From a checkpoint of a small mixture-of-experts model trained on Wikipedia: 14 layers, 32 experts in each of 14 layers.
Below are experts of layer 4 (counted from 0) of a mixture-of-experts language model. Rows are named router (the router's row for the expert) and show model dimensions 0-255. Each number is 128 + 32 x the weight over its row's rms, rounded and kept within 0 to 255.
After each expert's rows: "comes after" lists some tokens at least twice as common just before its tokens as in all text. This comes from a sample of Wikipedia text that the model never trained on. Tokens count by the router's weight.

# expert 16
router [105 165 123 148 147 124 122 153 144 122 153  80  66 123 203 112  96  90 119 103 127  98  65 120 171 198 128 135  85 124 129 119 179 141 136 186  90 121 107 148 171 106 159 131 125  76 155 110 168 134 105 121 168 169  47  67 124  82 143 103 123 125  75 154 129 105 138 141 159  89 122  92 104 148 172 162 141 129 161 115 162 122  87 129 124  96 196 156 114 151  68 117 106 102 108  83 131 166 116 107 121 139 173 145 205  94 101  96 106 114 118  61  92 154 144 148  49 213 166 152 159  97 153 100 141 111  88 123 126 115 109  79 121  97 135 123 160 141 169 153 101 133 153 126 109 171 125 129 168 134 150 155 174 122 176  31 143 164  84 126 108 183 111 106  77  63 139  97 122  46 124 141  71 105  78 138 107  88 104  99 126 151 137 122 171  64  65 122  87 171 151 179 113  86 100 125 154 129 116 121 134  78 164 118 118 120 150 155 135 175 157 148  96 169 141 110 119 106 138 105 146 151 121 141  86 134 124  87 157 129 116 157 121  94 146  92 115 158 135 149 124  63 169 180 148 105 127 159 103 116 131 161 171 152 165 135]
comes after: ", ", ". ", "that ", "which ", "was ", "where "

# expert 17
router [116  80 121 117  95  96 135  63 133  96 155 167 163  90 151 162  95  91 107 127 119  92 117 152 121 103  96 131 176 133  57 130 149 119 101 118 153  95 159 103 134 132 119 124 104 120 116 114 141 138  79  70 131 131 164 169  87 166 129  68 145 132 130 161  80  95 103 162 164 101  69  64  74 105  80 126 188 130  79 182 148 191 121 145  67 132 132  94 119  69 108 117 150 132  43 130  70 119  93 120  58 134  90 115  70 129 153 135  83 170 140 142 133 103 112 111  71 153 109 101 163  91 106 103 131 127 132 125  81 167 156 110  65  88 122 132  45 168 138 110  60 134 123  94 102 118 192 171 158 126 132  95 213 103  98 105 138  91 139 109 112 132 128  91 121 166 132 135 156 171 137 129 124  87 134 106 161  83 124 172 155 116  92 118 140 137 128 138 124  98 119  97 137  85 182 112 143  88 123 138 148 116 158 106 129  94  19 126  59 103 139 100 135 136 156 135 115 146  87 122 196 172  60 116 120 101 122 213 152  80 115 121 136 123 120 148 168 136 122 101 124 131  69 138 120 116 118 142 101 135 118 117  95  82 119 128]
comes after: "the ", "- ", "of ", "and ", ": ", "a "

# expert 0
router [ 51 136 204  93  99 111 166 101 139 156 132 111  97  63  97 121  87 130  99 161 169 166 156 102 141  85 161 161 151 188 143 115 130 124 115 107 108 159  72 163 179 110 165  92 153  86 103 147 177 139 104 141 184 108 195 114 129 117 148 155 104 104 103 136 113 109 156  59 137 136 116  94 139 134  94 112 107 137 162  93 109 123 164 116 102 164  91 155 127 135 144 159 157 183 163 125 202 127 183 148 163  88  76 107  92 119 132 121 172  88 132 115 120 140 117 144 110  42 188 116 104 153 135 156 138 171 162 132 120  49 114 149  97 117 115 155  83  75 133 145 150  83 161 100 147 120 111 155  59 172  93  69 139 142 103 143  84 142 135 178 129  99 188 136 101  65 119 156 163  80 167 130 127  70 179 106 115 117 118 152  96 121 140 171 146 158 185 117 187  98 119 137 119 131 108 127 193 137 169  88 129 157 167 181 174 144 127 106 153 143  98 110 138 107 145 144  62 134 107  48 126 106  77  87 120 140 111 148 150 141  99 185 145 165 119 138 102 104 136  91 149 111 109  71 163 131 124 122 159 138 178 106 162  95 158 140]
comes after: "(", "in ", "| ", "–", ", ", "In "

# expert 13
router [ 79 147 129 146 111 128 132 105  90 152 138  91 168  79  64 129  87 104 103 176 123 162 130  80 190 155 140 200 143 141 173  81 107 104 138  81 131 129 137 134  97 123 189  99 149  67 101 172 162 136 127 160  53 141 128 135  90 123 139 139 148 118 124 150 129 119 179  54 155 103  90 146  92 126 167 146 165 146 134 124 114 100  95 159 124 121 106 164  88 144 135 120 115 165 145 114 193 151 133 175  55 157 146 127  83  84 159 145 113  72 142 165 102 129 148 134 106 114 134  95 188 152 137 147 104 144 147  69 132  94 116  96 153 157 133  85 116 139 188 139 175 133 170 155 155 117 130 188 149 112 111  25 157 116 172 158 174 167 142 136 132 108 156 120  71 142 128 115 125 128 101 124 123 119 197 162  60 125 152  64  99 136 106 101 127 158 129 141 188  94 133 103 172 145  65 124 122 143 158 115 126 165 153 182 126 158  71  96  98 114 150 110 143 213 175 158 144 155  88 107 133 102 128 153  84  71 131 206  99 118 190 137 155 106 159  86 139 175 139 139 154 131 127 147 129 181 102 124 118 136 141 119 130 179 187 153]
comes after: "1", "2", "3", "4", "5", "0"

# expert 9
router [145 111 127 137  92 113  84  96 180 119 142  92  77 111 130 134 110 131 135 145 122 134 127 109 125 130 127  94  36 131 126 108 136 190 118 139 167  47 129 161 156 117 154 179 104 137 110  76 120 140 161 131 156 158  73 116 146  50 134 133  52  85 135 117  99 118 137 189  82  88 154 141 154 129  94 134 135 152 138 153 121 133 135 118 129  96 156  91 153 164  86 104 157 147 101 137 148 168  96 182 187 156 118 141 182  82 165 134 141 103 106  96 121 132 120 172 160 206 141 193 167 132  96 186 182 109 124 126 116 132 143 116 107 127  93 108  88 153  58  86 136  93 137 129 119 107 107 120 131  88 152 124 137 134 162 113 128 149 174 157 151 116  93 177 146  85 117  88  81 106 111 176  57 131 110 181 151 123 163 130 121 165 121 162 103  83 153 121  99 190 109 189 163  86  83 137 168 130  75 132 171  85 144 146  88 111  72 164 132  82 185 123 112  79 136 135 118 104 137 168 116  87 202 105  91 111 175  82 115 110 167 192 126  90 147 109 197 100  92 134 131 108 128 140 115 139 149 124 104 144 118 157 184 154  76 194]
comes after: "the ", "a ", "The ", "his ", "s ", "its "

# expert 26
router [169 103 117 173 138  59 123 149 158  99 159 101 157 162 170 116 122 108 116 128 145  97 156 107 153 125 102  60 136 118  81 147  92 162 176 149 132 118 122 154 180 113 127 136 115 129 159  97 122 116 167 123 152 139  79 164 159 150 118 173 121 151 124 190 143 100 136 152 131  57 134  76 187 142 140 105 140 106 173 117 138 167  93 136 117 135 109 115 130 145 118 137 122 175  42 156 123 142  95 131 145 114 147 169 120  66 173 124 154 134 140 125 111  86 174 116 136 160  65 168 156 155  77 131 185  70 174 118 171 132 138 155 147 115  67  97  86 146 117 140 146  65 126 126 130  72 116 122  96  97  88 113 139 145 147 175 100 150 106 144 120 132 142  98 168 134 157  76  95 168 141 148  57 169 114 136 126  95  93 119  61 135  78 109 113  90 175 169 222 151 131 130 141 103  76 124 139 166 126 119 105 134 179 177 135 207 130 152 122  86 112 179 147 142 176 106 123 160 116 149 146  86 155 104 100  85 107 152  80  94 198 177  87 139  88 128 227 142  92 121 117 116  88 127 142 101 147  85  90 118  79  92 109 122  74 161]
comes after: "the ", ", ", "a ", "of ", "in ", "and "

# expert 18
router [103 138 135 118 123 111 173 130 101 151 142 106 142 176 183 113 127 125 193 158 187 150 126 134 105 124 161 111 122 144 120 193  71  97  68 138 110 124 102 127 104 140 133 112 163 123 153 143 131 157  86 114 159 145 144 126 106 177 131 154 124 135 173 130 119 116 158 176 137 148  85 159  78  97 134  86 153 109 154  98 109 135 129 108 165 102  61  74 128  83 122 106  88 212 118 124 143 101 122 121 138 122 124 154  90 130 133 123 125  67 112 157  99 150  88 149 107  34  85 149  83 130 138 143 119 139 175 116 164 129 149 135 135 129 151 102 148  91  96 150 178  80 115 136 161  97  85 113  79 130  78 185  38 125 144 126 112 126 142 136  77 137  93 153 109 122 174 163 143 183 147 135 145 127  83 199 110 160  62 111  81 154 129 141 152 172 156  76 150 193 115 124 111 134 181  53 171  71 158 160 126 148 178 127  95 111 164 111 163  78 141 138 145 127 168 167 118 154 114  73 106 108 112  82  99 171 101 167 167 140  83  86 190 124 171 125 126 138 144 160 172 152 134 106  61 131 127 168 178 177 137  71  68 167 158 106]
comes after: " ", "\n", ") ", "0 ", "1 ", "2 "

# expert 2
router [148  93 114 109 119 148  92 162 165 105 142 168 109  92 101 139  99 191 143 112 133  98 152 110 101 154 139 172  89 177 155 146 151 152 208 124 128  96  70 125 115 105  98 151 126 151  89 113 128  78 147 162 152 124  83 171 134 116 178 108 151 131 120  89 119 130  57 123 117 106 132 128 145 135 144 135 174 116 149 156  91 158 147 173 150 136  89  88 135 148 107 151 157 172 140 160  95 135 113 156 173 110 117 124 159  68 100 104 152 131  73  85 115 118 135  99 121 194 116 123 150 130 132 166 191  69 114  71  78 169  88 137 127 131 112 150 126 216 143  81 115 152 111 132 137 165 164 104 169 152 157 169  99 123 134 110  94  90 112 166 149  95  96 151 135 151 104  65 144 215  67 141 123 172  83 194 103 142 151 128 136 152 157 113  88  72 131 152 132 115 137 172 176  81 140 150 203 211 110 128 136 174 178 108 110 139 117 116 112  70 132 141 151 135 149 159 175  83 122 139 146 124 154 156 166 116 150 100 167  62 199 117 133 112 161 148 202 114 142 111  81 153 120 124 172 132 166 106 153 135 192 183 152 156  72 136]
comes after: "the ", "-", "a ", "un", "The ", "an "

# expert 6
router [158  97 200 107 132  90 147  61 153 121 151 122 170 192  89 165  72 104 117 182  97 129 144 148 171 126 133  96 161 119 134 149  98  99 104  95  91 160  66 127 151  95 136 131 160 173  72 146  63 128 120 173 115 112  93 147 167 119  79 109 127  87 139 128  82 138 188 100 127 104 159 147 119 133 193 165 135  82  81 157  77  65 137 158 178 156 134 148 119  91 153 137 131 169  99 120  97  80 149 127 122  94 186  98 122 149 167  98 190 177 140 145 152 110 106 166 174  77 124 114 135 152  78 130 131  91 149 173 130 179 128 129 148 121 105 103 112 132 126  84 107 138  87 123 161  84 139 160 129 157 141  73  92 130  80 179 124 111 146 138 147 170 220 117 173 145 188 198 140 160 113 141 112 108  67 161 159 115 116 115 144 135 170 100  81 107 108 147 112 121 108 103 163 146 168  88 177  83 113 158 164 129 165 138  96 136 139 112  91 214  98 144 115 146 101  80 182 157 128 124 116 117 121 113 109 146 122 119 174 142 100 119 117 115 103 141 109 159 127 135 157  91 208  87  70 148 118 134 139  99 120  82 172 136 197 111]
comes after: "|", ".", ")", "==", "===", ")."

# expert 7
router [ 95 177 117 124 130 122  76 104 133 125 126 168 186  57  86 122 123 115 113 129 138 101  92 162 129 109 159 119 169 135 124 119 145 104 150 108  92 152 138 107  84 118 152  96 159 194 155 160 119 200 167 127  81  99 155  59 148 187 126 126 167 151 112 108 165 157 133 113 114 142 107 151 140 142 118 132 164 152 117 180 130  69 201 120 137 153 134 130  99  99 122 169  83  86 123  98 124  95 143  93  84 138 131 146 108 162 154 150 109 110  85 220  95 144  94 116 172  21 150  84 105  63 182 126 123 111 120 129 162 152 161 233 135 132 155  85 156 147 138 106  95 146 191 155 107 150 136 145  58 154 102 140  99 111  73 125 119  69 136 127 126 160 164 101  84 114 158  69 104 103 139  95 174 127 172 128 121  63 103 139  95 109 188 176 114 130 113 128  88  90 111 114  34  96 141 118 132  79 172  91 109  97 177 115 134 169 146 114 194 139 102  88 135 128 138  99 154 138 157 106 116 188 135 111 144 145 185 138 120 152 112 168 117 136 120 114 119 114  87  80 126  86  77 128 145 112 111 158 128 128 115 138  86 120 144 134]
comes after: "| ", "; ", ".", "(", ",", "+"

# expert 31
router [140  88 135 206 101 162 104 120 164 107 119 136  69 124 202 109 130 110 168 144  74 172 136  75 112 182 123 155  85 160 131 109 128 126 127 169 106 153 177 100 176 111 119 189 114  87 125 125  91 134  45 162 110 158 129 158  89 110 176 119 147 140  64 123 142 109  96  92 171 126 113  88  96 115  99 184 132  85 149 105 114 153 139  98 165  85 194 120 146 173 164 125 106 125 168 137 177  98 101 181 116 121  82 110 187 133 107 138 113 120 132  28 160  81 155 114  66 162 118 141 170 142 121  79 122 108  92  91  68 157 126  89  88 101 142 106  67 128  93 144 164 138 166  92 102 160 136 166 144 135  94 169 137 112 170 111 180 185  56  50 120  98  81 104 123 135 121 113 147 139  99 132 109 109 124  95 127 171 131 134 121  80 116 107 122 148 107 112 171 163 138 136 115 105  91  98 188 156  90 126 124  80 137 144  94 108 108  96 125 152  98 158 107 142 166 131  94 151 133 134 201 172 135 146 106 137 102 161 199 185 126 111 135 107 140 131 157 127 135 194 130  71 120 141 114  91 113 149 132 168 157 146 147 135 177 158]
comes after: ". ", ", ", "to ", "and ", "of ", "in "

# expert 28
router [137 128  72 144 136 104 119 169 144 107 140  92  73 120 162 143 112  95  72 143 151 150 117 146 156 165 108 121  76 138  63 133 128 158 138 134 125 151 164 129 145 146 110 129 133 145 136 163 154  98 120 156 128  83  78 143 127  69 121 157 133 128 130  86  77 114 118 109  81 165 184  93 141 197 152 119 129 155 135 106 183 132  95 171 133 117  94 147 180 131 103 143 148  99 159 155 200  96  86  93 164  82 129 222 153 143  78 100 113 162 150  81 135 146  87 115 121 151 191 140 142 104 105 130 103 135 117 136 135 104  85  88 138 100 161  57 133 126  38  76  79 116 102 125 115 161 102 118 138 149  92 157 120 157 126 120 100  78 130 139  79 174 163 193 125 136  79 116 119  91 133 110 127 142 112 126  86 100 123 117 118 133 118 127 186 124 122  69  66 150 165 162 125 104 129 181 208 123  71 192 119 158 100 151 125 110 160 142 195 170 162 160  15 128 100 114 142  98 163 157 140 101 178 148 157 135 119  83 135 165 143 158 170 139 153 113 119 174 152 180 164 159 176 101 113 162  95 158 105  85 105 143 157 104 140  93]
comes after: "he ", "He ", "to ", "was ", "and ", "she "

# expert 1
router [135 154 143 118 112 137  90 159  81 119 114 134  58 107 113  94 156 114  96 172 100 152 162 144 101 154 180 119 121 171 154 115  98 113 127 122 143  64 114  95 114 174 104  96 150 170  96 106 103 135 175 144 152 106 126  83 196 152 104 153 143 173 108 141 129 136 113 112 138 142  94 153 188 128 103  72 152  43 145 138 131 112 129  92 145  50 157 117 143 133  78 180 107 146  97  95 120 138 137 104 140  95 140  84  95 123 163 163 186 147 117 131 119 162 108  75 107 147 128 166 174 126  74 136 100 156 140 112 166 101 134 137  92 227  73 156 142 126  57  84 134 171 184 142 163 144  63 105 156  99 111 132 138 132 114 140 112 136 114 115 158  91 112 129 111 194 175 104 132 157 141 145 109 169  75 104 140  73  88 141 133 143 113 115 147 106 153  65  97 109 151 118 145 168 102 104  89 125 136 140  86 102  78 182 152 105 124 132 173 133 115 137 165  54 141 114 138 128  98 122 121 158  94 105 117  96 120  31 104 185 142 182  57 113 126 126  96  59 121  88 151 102  70 143 119 110 161 102 127 164 113 170 199 104 170 162]
comes after: "| ", "- ", ": ", "\n\n", "(", "=="

# expert 19
router [ 84 115 122 145  80 147 148 101 131 172 160  79 142  80 118 121 167 117 129 159 161  93 142 152 171  65 156 146 122 103 162  81  87 126 174 102 159 160 143 117 113 114 155  88 186  99 133  95 119 140 159 182 124 110 143 118 111 172 117 132 108  88 132 138 152 110 176 139 122  77 114 183 151 144 159 169  82 121 191 114 131 123  40 117 163 140  94 122  71 180 125  87 130 135 155 101 165 116 142 153 136 129 129 135 105  91 169 105 156 172  90 180 133 116  97 124 104 125 123 122  90 179  97 103 136 124 100 165 105 119 147  83  89 189 133 127 212  91 116 178  76 132  88 132 185 109 107 156 172 100 149 126 143 156 140 153 147 149 146 144 134 138  87 118 169 158 151 122 165 101 168  99  54 156 145  88 116  94 133 149 146 132  58  76 158 123 107 155 162 157 149 110 144 165  85 109 111 100 122 116 121 132 104  97 141 107 120 148 119 152 183 127 148 119 141 185 118  96 124 180  69 142 135 160  94 127  89 118 107  97  66 139 136 125  99 170 142 168  71 229 150 148 161  84  94 142 156 176 181 162  58  88 201 156 159  81]
comes after: "\n", "\n\n", "by", "\n  ", "name", "Genus"

# expert 15
router [225 108  95 108 170  94 160 218 102  87 149 154 150 129 138  86 140 154 165  96 144 118 123 123 140 155 161 133 107 139 158 121 121  94 130 148 124 110 144 103 152 140  86 141 177 138 115 155  52  88 181 139 134 101 152  90 163 151 114 153 173 172 159 118 104 129 115 115 132 138 109 173 122 110 114 108  84  56 158  83  88 130 151 123 162 144 112  97 131 122 117 145 137 148 129  77 148 139 154 142 124  89 176 101 136 165 155 159 106 138 111 165 145 153 170 207 101 107 115  86 145 142 126 160 134 140 181 148 141  95 101 101 163 133 138 112 176 150 182 135 122 156 142 100 122  55  91 145 138 230 154 148 103 136 117 126 153  99 110 151 132  83 136 131  95 134 182 179 125  65 125 152 202 139 111 113 169 139  97  85  81 120 123 105 131 175 159 135 112 134 107 127 133  98 127 109 141 121 169 126 166 132 127 187 114 154 158 142 137 159  52 104 227  84  64 164  57 103 118  81 165 169 104 185 149  92  88 124 122 120 163 153 127  75 109 127  96  92  91 114 141 121  78  36 113 118  84 152 173 148 114 133 110 116 152  90]
comes after: "| ", "\n", "\n\n", "201", "–", "200"